Below are experts of layer 9 (counted from 0) of a mixture-of-experts language model. Rows are named router (the router's row for the expert), gate (a neuron's input weights, with its number), up (a neuron's input weights, with its number), down (a neuron's output weights, with its number) and show model dimensions 0-191. Each number is 128 + 32 x the weight over its row's rms, rounded and kept within 0 to 255. Numbers have three digits each.
Before each expert's rows: a language model's description of what the expert responds to; "mostly gets" lists some tokens that are sent to it at least half of the time. This comes from a sample of Wikipedia text that the model never trained on.

# expert 51
Description: Everyday mass and domain nouns, often used as modifiers after of or and, e.g. water utility, sound effects, fire, energy, guitar.
mostly gets: " water", " fire", " guitar", " sea", " rock", " energy"
router:127155097163153096098147138076079114173115135133086145089131192125154119124163178170144150161092124134140184147087123091098094162104110127144102103143026050108153165084166124159068139125115129130171138150142167066138105195149127105157150101139151172135180065092172156145115144128119104128146092109112080142121161093130151115103174116108129157093115165100088171137107135177163081131079116167123130076161171115149123089090172155126147171168142086143175167106182132112113150142180107171177120102115158188137081115092212178120082103126137127107090110131122086087142114107184120163
gate5:139180149098087156090110151138186149106144125147151188141156115141080156150151114104104192163149128133124088174074168140140115115079129137149153124161057160154159137157150139182134129151141174078153133146174167120091206124161147099130146172147113169165176095118165155097103101151084047122126100127129133111139097081143180222099087111122132170133132142121162171153152150122117163164081067155125100155148122066110114163122178194178133063122114121144135145111134137145161172084180159183112153112141111145107119142163165167171102168081158147146037130123137161105128085127138156154
up5:145112152160099158097130130153107140042127112145125154187159165157131152121142101060097151173113134132140137108167084120104083088148084148194094156143100172080086131095122138111104151065141125147116084106087153132174166097121138127158087094114147101117108105118204125096181177108120131117188146083129162172081127132132106114107161183105096127105065142162206155156148146114111086142114110121118134102096167141105063144092169101071137150134116098086122237174128169125079141133184098106112141146120104139130117118140101024132137178161155119147167137137098120075130111156144174157
down5:126075115130171197053138152176093092121153127201165130094100128130103118148126065068135111116183174181114125127158117130149110161140157220135138137105084132124143130172130121188160150151113106160175167153147147149042159108094136119142123125117163104117171137118108130157128145126133090111102144110082045148136155147085127124150121196122107080144163092127161130123049103120125089135133140108190155194114151193105093128128106158123117156095129126106163146131095100132086060142157166158139160094139109112109119101110096182174101106145127140129034146176136136098125077178175135088
gate6:098176146142158121109158162084134113117117195124206154166176112086083162133125187164144071163124127099109130200138108192192156122046143116178116149187108188125111078129152128127122191176150125120147176132074181122148135102147126134143118139163111172080157089098150110096107156209116118154182145129110130095161202169129072075073171152072153175149119098101141138114129147132092108173120129132078143132164143132137149117110157120132133108147109072116141158139081160130096168107152132170121134130134122128145169167114115159141116129161170169133071134105104123102134184172122203153
up6:093080131142109060123140156112118149121118130182152100131063058167088172129123181149154119135097160125113156164113159136137089103149153113142095155174072158106138086156125110123082143093086093136170131109040142126109149073108131133128089170100066187136191091126104146161168151185058095111147124069113091142158174134178113108133119099086162160121127125151194151108124097083091093184107145161135191080128121108182136131148108124073146118138129106095183166169113150119137184106184087145148164111072208137128113164150124169078084099127128147132096136172111128132086133104141127136
down6:075103149163118107106133101186132143073082113150063179146115072156152153120102115070144143097125136145093085167177093124117126096169125094201096134113120177140033128166134145142127146132152133111121121119111095119109157075123088107106064102128125125122083140120111120164113159125073122137058176149135101167132121133172134109110157129167139114113106141142069177166106155156116133155084092087150110080185159068106107190069094090162099111075159171112107121115165152163123085120142090162213150101160130152161109126202157157197161141155158110163136111107123154108141171100163183140
gate7:173105087185117153131090178131139148135115058108102121096098150115150181136105109122099110206201125111121153107183149141136182134178145178160075104147143177157151177103116189155151099099081118118110054125107134138145133144162137126203182122173152100141112078131146188074125168123093140079124155132136087081141100119137116121057113147161117133162104174124124154115103162142097113181111116163139204049155141140115126140110115098178168136089099104089199151115110097105125146189161115074117140084142136096137124151123131158115117060112173139155118089142098182133111093110115123184
up7:071137187082145136134127117066119100113150137104130117194130105131096123102201180163144139135135093060137121102140178140172223120082101115148104126145135168097144115141102130157071111107110116136094126093074094134170136075201112143142135136113132171131100103083119176164173210145148079084157193115113105094130156127091120111116175149147111072091124122092131085086115147145149106182093151155107158119133092122158098075133182124128078123089161118136096128111141111107123135107071146107127143133122155096144212111180196125074186135154135099173076115127091110159101068159110119137
down7:116067179149152083185179117087175179102074164127138123167137052104098138143147122201136132118117159155083090120119168144160134185141152143136117083124154118101068116139099120169143112128109047131046130110121057094094150127078142105078073086120140106141125106142102171146177147169140192135111122093067097159120110086194147134139185141194137111128132126119114128107120113164128105093115137106144124095113157128115088174209160100150149110102142121154090115135201149139122126129105108149117125096099146078068122135161123120061183129165159073171112119162128146098112109148115173087
gate8:194094095118116082089141082119109109113120127104134130148127122162046126137241128098167124144155140111118131067050127216118158150137129086119140110131066141160128143133126134159138140202121174129170112156100101057175086137132161194072170136129109084071129105116133132099124165138080132106097177139116077148127172165071117121142118116111164121134112135153113130125123102083054160111128142090159193152061129120105183100096143129131140168142111165200064098165146139196120172157161122141123142109119137148116134114150152132159112203172139107173141137097118114145139148081120136124
up8:177112128095131183087134169148114105160090113143150166092137137125082144153031133092161158104153166155124152129145084150126197199139122117126199080099150144169104166141052127125159159171133168151147144167135108163044153126116201144080134132154115076153159129166132164173115133211166079081135123197115177164152138130141136162108151138129107141094137166103074172102116147134094160117073159097141106122151141105189114106095114113099141138041097086100143077106106111119091075140133125124141171082144078123162111111156138127127153083128083106120150134115119172124116088119091096133
down8:153129169085091165146103115143121126124194176168150089148070146123099139189127124116088127154153102118128115102118145170069134118156062126118130121122170154199113160146094070173121159120125158193178118063148158126171126159151120140156090093102091171090136112168111110149186116117126166131127183128142135179080113123167117164161101102073142085147093130113110124128175205159129207104142137050059138134086117168093114093151127165104138131056083121144088148137156148134120112142094157139159144095108119164100122133109074084149087112192106121131183140217147149143094100164109139129
gate9:122109136096112095088061105078088143091162137114129082116108134111109097110167153082098105120181130081088110177105034136136197153115141133126124082147130131123078155124142102173098151054189123124156116139097108140116189147125185126146179113103114094164178103097115060087137080140146086093176157058171121126158108119148147157095120104157147170103243116140132109178138118141121130159125205173134165183120160161155126166155076138121170103140119186104131168128116145170138103115175125163155100097124160113152136174171149158123079140163152120170150105105160106126133140156172115134
up9:147169127142122131068111135093105120155110132168093103128096132133094169150148129132152167133149170074117120126128129157226142054143169151120082128064152221145103141121154068124151185185068126114128087144112087100123118079101102173123114089136120159094084156151108162123081163102121087137105151078092170157077105153155133146094097099109139154148117138114137127091152121130132147127088090146163115143124058114117163138152130087188128172120136117048128158070161143130127111126179127125153100129133140165098074124118102202078170144151174119091147198127072132175130149063101159185
down9:103128167159131133157102165157114118157124113144168095180127130079126052157163129064149115162125132146141174135113149164126148144172133121093167100153074072188161115071148143114162117101106139129050165154133144149163104071116131147159171176113160094119173159161076136143139089122142169133127108127165183131113119126163166128140078182111120123197157167170144105150091202133131119123157110101082118204091129132152164100124122144118093210105125175206116120139096131120099066193133123141167124080119129103163133169173187176117084077143086137146164132118126105194123071125123116142
gate10:167128172133131170080113161172099101129150134145162122123139175132119147149142103164084136091123154107121155133087123156139156076118080115106119104186110123171155192159161141151032084155133155126196184102147187146155064142156158165113108147186075125131123138132154081162083102094124107081137115173099136107126142159120130253170151139138144142142170146140120182141128176134140126160114145116158161060125181056140054110106134060107135122120110132135167176098072120128110135145158116130194123187125147154132150131106148115134097094107165138088120153145143128160150155146103135044
up10:110101162133140170154136114149161115100138094134115136189138180173075094118059142109161128102169078100124113097075152172132070088111164151074136078148133151183153110144155051108123144160100195149105101159119052130147108158150136171087125132144124134125121162158153112143157124124197136196157138150168166101155148068108112066130116090091125163154087080163145163145078127136115166143076148124207093087147120126075116160105086168143173140117104101114144113105077156109092143117175090158081156063148074144143139123110117153174095149105167076098128097073128163137150133115128134074
down10:131175132160209115056144135129106166109133077126121156118169101080138074051132160135127141138152133175120207129117165085097097155075118168108140137107118143143057136159092110084148091085099120098120112112141130127095138121110153125081099085164131114197093081094081160179122135047133097063072133141087128118125136084174096081085131108144075154100138103109106115092094179188088144108106122136160118173120150132095071172143166125084156119144160085178156146106124148093091136114158170154153100067153123082156162091145119134171129180105160117139152130105114155184125071113119129139
gate11:190175083132173141145145067121148142166150072157149156134133151116130145088113185171169131113131066055067140142110094165181221123078132087146159130122098125126098162079119174120191160128137130069135106107138112161160152121083092126097121127125119147154091100114115159104141126109145098103162125093105149183103123134119158163149129102118120154114162142092124119094120156154120136183135143180105098092147095114098149176144147178142174134122093114109168113126053161118114097111143198115131080080078146080076091139113122071199121113091115125160079086168095151107134165212133074162
up11:100183105140191108153196116114085132123145133161182188137101164129134085150110132116183167151115141119091138141138125126163126074103115170162170127096094102162155146068162098128153097136081099053161145165114151171177127077112092088107158119149158125125152195171108140116168100159102113165081177123098072176136153158143114134074200135094100104144112123134176118087164132163090116112142171123151150168123092147157114133118083157115129143173121155078131113140092144101157082120104122163195119152159155026172152146075118131164146047173121116162130119098130167156062147166125120137
down11:137047137135153118086125123117135145164103143124092144068113087173126125053112076088124118097133170175132113117110158150134170105129117162183168181105151185162173215165111200147195091103139148152159122111103175136092151124102149101099192069135135102160154095098176144116076082131105097107150139141119143114100112108090103123176140123119139173120158165115151126118118140122141132167130139174158137064167113105112061138118138153096205142154114161190133115113103162129165143126126124140136223083126197201069121151100103135099128136099130103150097176112131092092106126100162138167
gate12:103166110156108087124185109147145177154118145089108127163169171113124097164143091085172147088086078090109129154133143118172092160098100089145098136091125127174119196130149114158114131122161150075147137139126190114057121199054167098116170129131131107156106195102135146173115145111063141155140114114085136096152103104090121053140162105191165151127141140144138227135107115112144096106159164161105127094159212110135172116151126114181120141112178114131161137145107119105171150089147131134102092134090063115155093119122111121149184074116154173159080181135112115092092134179100089094
up12:117159120167152148178080115147083108153169144118104166096123112102154126100151078165111155142173156136164140094184088147106092122128096111093093066128178139163106105157111091073166146143106146127148156160046089096113084088152132090138093139076106161093072153143068124140132082125140051172089210086083161145127101081116111106095153165178127174128181083106152171134102133144177133150158160159153191115166128120117104143100119120147057081142216163163089096139111152155090132155156089145099105118070095093114166124119155135117112095130094116151173122122090080141105104132103145150
down12:134171130113092141148133175104117127122117159132130122130138100137094162108139089091155124137116164106107155125132205113128136155121149218098112094074131121161108138135175082160205175064144096126106097147128163109112121136134118183185104150045060099072143139173180096101098183126104132128047125114172137133101123137188134098111107066155161126125167084111067220136105182094132111111108077162169176126143147137125127046160096102140144137144146158117163135097152107093137129164162142119130140137159126140079123143114152095124102127070071184092061131102133091134114138093101179139
gate13:129194117132145133200149105120135147173085094135169097088153204126126159139138181110123107106125114147087114208098129103121146169140154129148149136110078097084089114030129147138108107113178174102132114223088133136115128137144163072102172150095122072164152169117176088150096117093183157108143134149140152131061102143166091154133182118106139198110140137106088114156146081149122132142125124114107149142176096091108071104128152166093093168107124153150220092126116109077091105124148093077103157077144137073147082087096113164135118161090121130111154131097137140140166166095081127148
up13:105151111129164109062153119159084163139106144127110139181170156183127098052141088145124136170137190154159148108121132173130099105094127174143119159165162133128113192077175123137139142106102157120189075140161162088051095218146120120160071174161167128197110126132109159118166177140140151087156121114162093144111125139149148152168143128148119142147118090096135151157166121121070153099181093090096134147171103135122135175226174174130139159142132107102148154155117206124151097086125141145182125134114120169137186071073153157090141111141113068113117139147087109130098079146134123101
down13:129122098137109070185109124076088145154146165091155107135148146168164198099171108136120143093163121135113126079132165112134166049083106072174137145102150111020148115176159115111138155112080166087133132085055146125143116143144182106102113125061099169142104089163162147176135092157152119151135150086064118151086202153147093157124123107153145119125095090159118094131087133149123125117096100147148148150147151124088176081149111116170133088105138094110158141092163135201134155058157162127168102164143196095114138116138143093122163117164211134119150122113097191161167122131104147118
gate14:190101127092132152149194128090106133068121117090179116147125103111135090141195111131158097194168121184116133160162163143141126140100130073143120115069119061146128176107111137130131166139157118125149125144099105140125049080212149103130108107127123119137126109084153111174132186113175108134073152167114109124162112106061089158167084153167191106132160127091092110147116134093094098118141066175064189089129133088132155082074090142143108155148136143156141101096158056157105167156157112107119100157085104101121114137126212105131121122103111081088089126117132084110076090169083122136
up14:163116105097145097145089163140149117108165142160120143115141127144168106157044170071140138097142144069144134121153132180086128121116109164131099157167134125105112074096099107122076063115101146159114113111138142064111146100098133149137178163112160145144136177155151154131155144155067178119190107136141129144086138129145134136114142105126110179079150120176146140067144093176103174092113135057214054101132093135122098125157127099130142114090129133144157069065106145114154122091139174135154154126114160105132163198118040150100170138195152175192153099138158171175160115108206102115
down14:133094128147128115106104123134135141132103089139145156110104129148071104118048160094108155070138179139207146100157172142154116163112049150121114030145096175158118095125161164108150094123132139150120078162160097071143197194177069122095130093126129146078104131152144068149134101122132177117115130112124134106100145088132124120165138105097127119106147084142147128093177160144100070146140113142106037111191130068121129125113077123128147167124075104167102114174127166145111125068154131136134133102111140107094158093147139152141145168151237173141098117122079195113114087123116118075
gate15:093133157120116111078212126100153144102142144095097151159092160120125039200090098116084131163087158101095119076102103156151115159077122119189147140153098112107097157130135098096098122162087183137126094115051107187153134136139082111139101132137084112105109117099159128136112197095145163093114184105139122106141087109117117050128091104140110173128112142120101109142123058154130072148130166129191193178114047140125061090103102150095175107150144101175153144103090106178125085124112127133111082122132143090127157124092114104130160057137188099094120087157130142110174152106156114124
up15:182101098169134142161051115105138083170123153064130078133131096112122135132084117162097101129021086110100121105093202139148154128131134151117137105101090142104091070171139122096165088102129109081098099100167122138165143109098110139144116157110103092171146104127103140149087195072113098110151128055109119182129122070145100122141131122098111105131130197147086123124123101123167085145153161162088147100133054118115099112119143142088142195138149086150133083156115070081183131080141118145102128110068139092093132101193139121143134125109131130148105133065105078071099095052134076115
down15:135118130117152081145143124135088138095144145104122081118132181148171170098177077131117157137149102136097081094141149136069150158124078144120128106131171174109101090117091111101150130111105187119126161076153138102182221124114136076090137062095126176118100179160095121134107084110164169120087146097119092155148071130183049093157123123115167144183135115132127103125154116154136074089093225126154167151156124146172159189161115144038142121188122127148187175125115136164134148102180083118101166118173163176104107119167082123110133165097136104107126158155095119140174167124131102104
gate16:170171123100134108098098145070101070122080100087102124134148139093086075161160119137095144111153164114126161117154092130222143139131132059133122138157111093128088127146120203118101098122181180138106135118106137124077126187130162126147142194130127128079155099110118129124096159109065077113167114060139128130096112139082106112113177093103096139125114191153137110113100153141107166131134172130081140130150115139147183138144116116071135174112113188155165179100082093161091128078121113086175075147110103195089147158085151131205138095161123174165126109232104135100128136096120100101
up16:121121051158140162114114121083154161199184224125097107090126133126148162144137125130145111082139129103104188162089126136148146078143150107144087134126170159114114036136098108122124138132120144065100127116130152122064138122169131135126112170171111090182107141128107162135117147140133132105163121102127095112115160186042133163085089152143080163105172142110165131077123169150181133143112090163158191093142171092159171160137161143175179166059090124118105122144109087113128124044148175138205103118118119117115168114148094138106212149110155143119112120100150156069121108120092116167
down16:167153127174151156141128122133116149093156143140103101144129148213149088155152109120167133183114099129134113088130035139102084100116146051129101148164189136087100101123172113120179127178126180144145152133107144136110128078171152130092185110099113098103167140103084120098112106148171168154104188153142076111160080143126129143085104122138107189114138070097073103098106107154145085082136130182090188137178137203163133115125071135133100096093082162150129161161124122125110143116096109087127098109135083129150145096160070170191133113158201124142117074154062101127123094087149101173
gate17:147152146096095135140095109096134154085058147072152109120095168088120128157139142145103099178132097179177096115068151103144108135136127139123142149123123155105069242121146039085144164155129122097075097149068155119118147147092118101125129155110046151120152150075116108108096116107123099120074101103137120108168085148108156158140107142169100088121145091095084220144160101128095153115141155178143116046139112069105136133187101105107096091095120120156063116132102125219150124078094114114076112112135119149140120109058124110145161131090124105144097085108093089132115129094143099106
up17:156150127155085117120148088164103159115175115144115091121103181144123079095128141111119105083159161146149142112104046096098081118072134118145098173068125130131140110148088166102148166092172093184171107126109140162120091117117084137136121087152094086163064066122105125119155168109115143156136089102091156100137143202193108132187176100104145148136029103157155112140116171130159103137157126180158162150130153131108087128129181137150151028123209154144131088102121090123063156172152109121163067114113081130123078111137102144133111119129129120092097132202132146093126094184145131121
down17:094090114111113167129158097129135143180199182155149091151143129117121136055136159125149123171138103104117130161137122136141121066115185087076087167096153189110092139111126167145150182102164156115148126136103097118169117148129134062084118132089044153095129132115109206097085157107101176151185133121104092124092137122120124083078114130120065131119089095145155119147172126167120109115120183132079136143128137142151088135149116122220146174129139125080100121102206105092144121119218121117119073135144135134086082131135128123100063125101049115106116202157189138149125153143166109148
gate18:132141092138110140118119144187143173159138125041156144125080135165197088122137071142067151138065112136115113128112193121103121143185150128124143090160126192120158135124105058122139146153098091165166052079131134123164115112155092187177096130127115160121122091097144140133122153066161090116085111175102151097108090101119172194144169147118182106126118158078165181153153124150064085114148104108112064119147163107191115163114124124084137119130166085130145176191140150108163163172174134146135103141174127085106098116165164154105154106100121078128122126190099190138178131131129161133
up18:095128181141166086108171113118113105125122124103116131151094148144052190104120119163149077093120188144149102110157167122129138157126118133140153144118167121118098130134154134148142137179150087135147160106131140111150134091147106177076132137123125153147180115106095148144093143123125130150110130155092138095159118145146164103044115148123097118113132138146148121215128121108111184082177127030125073122095149153139157129139114112138095158079149099105079111122108130183189146218076107088104211123112106101112143190160173126116149105142169175171183037166090132112134135140131241145
down18:146165144117092187159121125096169160139098134129157120102137103167140158152156125136143124135091174109130127155118165139140111099150124185067067220128130110147084133186161158118079122139192103166098104117121129093144087103171082127114129110126122115143167137132093142124157086140089112173125182179100116114073177065198128105138153131106172078132081188163115088138199139069064133101148141127127081089139120125164107152127086140118076119107077129081099166147118118133150137189140109118106160096131070153116109161089187175094089107164088136114131235128146066128118099123141161140
gate19:118094146167194131175096130120205136080121114117104208174186132058123128149106201089075094093095140100069121210130157115120121084121151126087122125138066096166063136086099134090124144105146161108135107119123108131105110127109146120126116143128094129118089125116092093182111153085118177096099082163130085136107085123133151174152089142103162092099163087092131156105152139167131146103127098136111112109182100120172025134178117131042124135101099131152177138120141198154169167134099157088111151117073112116093177146160101132127147149139175107094150111175096144121102134162154136094
up19:098118128148147154036128069117163139139079184144102047157134138126183145138148099187127128139117121127138101091102060152160140151140121109096170116169164105126206111080158103181143106180123066086117112116079112178071082127152152087127124177124173141135136081164114154131078137153153136107150155085170150146134163167179098108144144120136129116114072134159139134126171106117106095137135146105144164189114137194165156176080133183201123099169152112119135110132178123098087093149163093153156139141135063175162111122165148083133169098111058141067124094117149112168138133137180119128
down19:100143150165104112125149135112199159099162116224195107158208182145110097146155184111126174154164131053124122065211150144164099121110162089120159107116088140141101059150132202136149110119163060131138120144109137157146127176165149098090106136120166093106158139096155096107106063156091135134150115074139176113142151139079134138133181087102122107076143161093147124112134144103115137159148156097088144107140117075129145068158092166134126178158102095128128128092134103108076140156082117099133162135127089072163158138154129125093142117114151162120137115077144108188160148118169054162
gate20:167132122104130127158074080112089194138098092163104126146135126149129198183188167103126116175099141158148067129097118151166061148090096111057159145135108133194165153082110097152192132123080129046170122140103152164064111146066126099148090124163113150142116114083152147115143107106151103109137108148126136119090100077166148144133082097110150108101059145121128148178095155132115089112187115066082133091144180131133093108114185179199121187113159156145185155121098126192141127145173112169116130143116064152107131133120150150122169094110100156158143159173118146105108084112123115115
up20:073191114084140118120123109094111118162066130089143114112157169104098092167213120064122138140144146166132119121127115125157118173077091173113088125074102114104167069102147117105143095101097167116093120131063143234147108152101122103126174127132119149125131106170144032128112149116115102106138106074131155101063136096135151133110172096139133124077109101051092131175134070145170092163179091092043104155138190147180093163130115096152146125122147135116094145145077158113140116164134138176133146124123107148101127095134166169128187109132129180138189147137168101144079154128143120145
down20:159056182148099110179141104115103121148110098132128107189136132069137132173127100131149100106140185115132059037104129158153153110109103144186163138109125112105147136110135130129096126161138126116151183073152153067122168091161066131186099098070094143154140132097142108088130050090128177119119151117110150130128113136074098123131139112104112086142127102116085139106128168126144093166055193105070109154132099134136137102191158135146104084143117107093081158117100168104115086104173118105190150086103141180184155102174163089111148084144158185175120200154156137115161126101171154165
gate21:101088114143139097140192140076109096160167126025081131135161117142157144142117137169146143141165128150131110161185107134105089142157070178156111092141092134151125144111103160103107150114147136218135151168047178110116066129112142079161164120133135144107138132173081134133110125159124136164198166119155140134127139150096175131102128204096116077125183200144135137104111137147141065163102147075133126126124161197104134110095116117162149087100125115130115124143119083150116119191045090138115112074142081122125200069122075142164121132108152110169125127122130154196164143090128135073
up21:129169141142135150125136111109097136126145170123091199174105141135108161218116168110091140135098182143176158205133087097119069100111098161123072055115136098125153179102141151163159125114148105152143161088115169154084105140147135134107122088094140079158201118171106118182151097157138163116153151080113105132127131108164137063072116173060158137138122115191125146125072143141142086190122055127147126085192125129113151180089129152139126072148127101107125118118083076080137112148099065059088104110149095150098148157120150150170129131125169135115121189090077144109143133134167149105
down21:073167108090103108140121127172177119139136107095153209175127116122088142094090181136170122087119102145099142178113128117113168108091100136121148107095119129095094136150129160139118090077173168150177101114096101122105137193167160124134100216169153114102170111098141151184153122143110154149093144106109134124047192195121125145111133180113155154165150115059097171143112090136108103119165128117175100125146175068127162165129145067114130150141121139114161129134138124156145111085147122088104184159183143139122125132126091247144160101080066125133132135117137146154071122104055079105
gate22:089178147111109119106100199142148132081091122141160089077128157129184121162177140114148092117089113112115115133125160111128090144106125131121205150098066139156152097120112148158148139142190098175163158150049120134112122173167165107117062138117128160142092075166110117087164147143184075146108088188156115095144167088153064157183067112171132139137119145157141120146123151048108123153131064153150072105124067173104117151157143170154160107164156080092123099099097155087123061121098117100084105124117137170102124109144141079206115172132088170094119134129065153123112088131121126126
up22:164170126088101136146079155103109164103100166125139165085126127162126166127138133174118211124169121123119131099112163138189087116120124164170155067112135109149105103125100195180081095147120134166153122165061145133156121147143083117164130115149098117115055098070130160118094130116088063148101109133114119108123180133194082178168066088151166136104161109131132130128116090132130164175106082155163119086149104142119088112133160132166175114097160108152137093123082167086161046069167081102143126118143165082110140169165125126145120165146158131118102128070092170115096136111166100023
down22:088137137164104102152153149054200132092160137161126135105162151135095116119171103095121070102135137138078130080157176078162124116146078178151141127114149117118123156086109171196096161172109164087143148068126111130124116136152144148161133135111104071188131095115136089050133097151047149166126112123142089113127012155120180128094129115121030081122142125133071121194188158106154070109168104070157165156146126121164125084163119080105155072142158155168157123118111112119123135138142129089112132104121148151097159110093118082092133092116127111135165141140118119111112137179190129129
gate23:138111108143115105164164153134108113136133135077135159134128123117109169127123128138156052174127099118041152113078139115162175203092111114100093120111086140125134133176107123127140143114162143084178123072140151142116103125182121121132130134136083102125106093103121129149144136135161160104120133172200107121112110174037089114177175136124119117074168161176128093123059196128173033112108126134130082141106116122113145060183190109126079129149131059125082152176107176112130090101115131120125157102111168063122102124154146109177147135106091081181146127141115179118157090098158078057
up23:115156151141074066140140141098177141102181201114128087120149133081121109146029158139112108120113151081121189143118143098165156077153127105096173144120141122159150168136127152140093112111088122136204139140087106159104128119161154072160098124105134155112103183101141118124110101167133102116123124137130157152103123114045174129173093104139078112076176084188081117145118112196079178090115166097160140166092142153090110155160121080176145144156150138151130150206098176173125127170131214103078169098112078088150107134154166156126139101151135105124086108083100105093142098151159109118
down23:102177167146133073075160087187162115093183125168137143117127118076139124100190108169102167136174104116140115148196141139115185156142082151124072098136197158096064136150110086101099136115140159116170149080123118130134151195142120072093118073110114145128145123078134196160094127202153103136119172054129082137101120097108150110145095133101135115176136135110116213106066105118203067153148137121179080191120153119142114147080150100162119138092132137161106159104095123158178118137117152147155129086134177143096110098095148114108141181127154177147109181096143149138099141124103117113
gate24:173169120169130171134107135099147118121160114103096117102167070099086153155106152101101098129133163121128127150158106127106131105130144123179137101102102132152099072159069131139124113143190168132148127087112160158132082174109133066141142063126064136099116197088186118089137103194179129129094119190070120110081070112149132081167172094141090120108125120086141157114093136081139101157074069164135146117113068093136051078099162118112154136136127158193188172076165132133129119083143155110090122125087155169073094123117136040125121149134128062131098142119145088079112113120164143153
up24:201118131132112149110105149097146105123136149062171175076167168195094173136083157115092152195159070168172110137156136166140127140110173150156137138132086144112128150177141150091102093152199178102141117129161114109148121145110117126163194103154103139104099158110170083054146080193116081099116119166150120147069136101143091079140151089157137103114154136111103180114086109119139107114139118113145199106079086098126101079064158164174167120148182127139088111127137058109053172101124126076145121146120117118100147160131166155178138150118138130106142105159187116116093138128137083190
down24:135115160150160105142063152172157138102165062121168120155080159138166134108071083116139145074072170061146133088108057084112116087136086160151118086136118147144167176166124103138159089104176098131150126119148120192148146151119122120111144126163113085150132180161088116160119153089131176122163197152104167138039105139065140064131192049112135098158136127117182113141082126173130104159101144144152174107177132133077112162124098159131164163120127158140153136083093122131099142210149108114113129135184112129119128162159186146095167122153126125098162098170120129127100189119109170160
gate25:132201118123137114134162111179154178153125107078187173091130150123130144101079141124121107128112081114082108117140130121112051129085170143131105139109095101136120101116165132103128162167102140185155081159146120159175074214170128085160126116061131130130148111057169110094167165098099112127113180069101101106130088115068163105105125097128195177139143174156134104094115149140120121099115144155103141082178093067149032098079093201133113133105173176113161152126136142152140173099136141142108175118170148164121083159137129157105146160144120127106104125102089068069111126151181146118
up25:143209125069130151105166114134119118139179125138098080071135156127121151134142116119138146124143129130176113163069113163135207160135112147135131137115091071094128142092179135122161144083107127120151121058150187186097049154156141147125142123112134118139124073191095076173113149135143099102200148105108138117133069140075124133159071120029122108172067137096130148090139102117120145117101122112104177130106162128121107094087148168079083173141147132074184147144123152076126152131113134124159081108126036082176118128128097169156190135102138075145110075088159128155166124120125112111
down25:092132140130163101133091097145129064157123127158132105105140097180161090160108147125125124106172046169089117091109146180091135179076160141064182126156108183135159083139128126118076125118056113144166139115176132109112110194166157141116121126135182101081083118157111136061161044138122173166152120140124153151099103123124118137109164112127174119112112140191115178156158122102151056107183127129077092158124148133099178180117128148067097114136172106164123098161150119140110114133092140076082107166136106099121149112155162132143145136076229111098134183088130123175150187105107106135
gate26:087182136123146103128135160085127160132146206204182104161124159097152103089188119123137138102070132078108119100151082159143056169162107156149135133133128108150101133085141175101112218077108185098197147126132094125147145136106144097124107158122166121152186133176123135150123136143103120079149132065095113148162073102091050105152124104119143159135180156128151132106069071154149113117149072179091077072155140143131130142075138133148136183124126142131112144094121145155201141101118103157147159138155136130065142105129175125096093119120138105131161061133125104108068081126137058151
up26:168130099145107109126122116118185145115157133096116136176092093118082155150102105151102114138124171140161105063065136100141173139118157132123150112101087154105103180150130151145156092144048080128159106139180119171100127113110100118111132112118084088168143150065094134121101111115193141165160126182157070132087151122139143162130100072151084113131165136153136132150074181145123178204073223113094121143113107183145141095115176105124137078152106114165087137157101094066079087134137174138142122158145113150162073126176136101193101132139100189146101142112169078105149198196123110130
down26:167194117086087108166150140101089130102128151152097164107143154162074163123065179115184192093106150117141114112134166142093101145132124087074187148196107062098106108142154121068122110135149135148116152199146162128190103077113147147092125141138117101157100120115110142162147078116122167111134126126102162101093178147131129094182089087132157154077160115121060167144119088104160101104125156080115066087125093175068112107144105105075124118125108129102091165133095141166105129174122139143117100152125169145126124082152113043110189138134114117061130176076142099159139118074201137149
gate27:148153078144120131074165104091089089130179160074150085088123157167078157125134144181117076130116076182055178164101131133143173181076118145184177088143108127147132130155110149155076152158141137114153119147137093097152139082104149156129134068116124076099129088180137106117130157140136164136116160152202063126059172126124156132111190108114125156057112167122182134132138130154142123088156119106114093211109157112089121087113101161119210128119179112097152109127126124115144146135091140123086087034153158121122136211129096164100110092154095134122104125114091153099142129106112143133
up27:113068115146105196117072072104113164118117144142107071166139115178123172170166072152147108175145096120123134115088114107144158100103110147114183110070173064167125122112161132097179180150077132084098195170088151108142091085178157087115184136159110173156119114144072120096114132057160133153117069134060142097169153119122171107105095147163138115103107104148138124134160131120116152149091112170145180146105110116136166174128101108064173121119119143138077094127189129176122109136108125133127166097129084128167143159082046127172139107173135123089063088156129150163135083154142114091
down27:108133118148144119135101153121143169092109056088102127131107134121131118154188156100115118160082164164137119079107113106113176141106156144128150092091167137129138175091108116133173114089055091138122136122107158077149140147123147116127066172118125129101164113115110122087178091132084104126137116118158170096138177079070146153181123128155159083149150085144187185111204157133110142066163120136205093094117125106114179103138095101127175101122167144161112048119157153095122151104180141163123164083073087102082143055143049081136165138173152107112163098128129148133185082185119177137
gate28:116119134126138177139134130109140111151152129169100166153112209100118135123164087108139121099119127143144121198123096182144119131097100145191174090080109188153184118151127092137098142104130138131142114125133122122114134157147174079049116132106065133090149107121129116094120122143117071138144128097141101128105152128136183111144144143112134087103108142087109042141142072136081118086094101143113148114078131102123121072070127167097232223130144112127142090100119095166121117112100115156120080150059174204113100109115207151131108100125103205172085134084162114114141156081193118106
up28:121107108115153149170057139071159121114164161082157191134128131133139143149133130129155097101099155119149114169166112150127104166094201125167111101159093126180114113150120024146149115105151129144146129147117110152114173157179068179100185111141100148129113055129142104098130098187135145141109101155172147163115125097155167082098130085116235131104149112144146180109139086162098099068158150163145095167183094137138119103127169167138147105135103090143169054122130124220172077109131172093152092147114153130135136119117157176102134099072116147111092149182107077135132147139152122075
down28:140143111143125148122134179113186156142114077134073134113096122153023120121091096094192155140111102125084130099127172125127110125127161169139137096198094114107126112070082075149081175133137137176171101047152109148157129115123133178158187146127083157095122139103094048176174146161114142136081098084096113158116179098141121074180143129159155095131139094067166147146136106098133073122148059153130083129114097036172150149132095114123148150117152128122138089060146148098125124115103142167141079091122099164139136068125134117144133131110084125104106129141100122171096102188185121128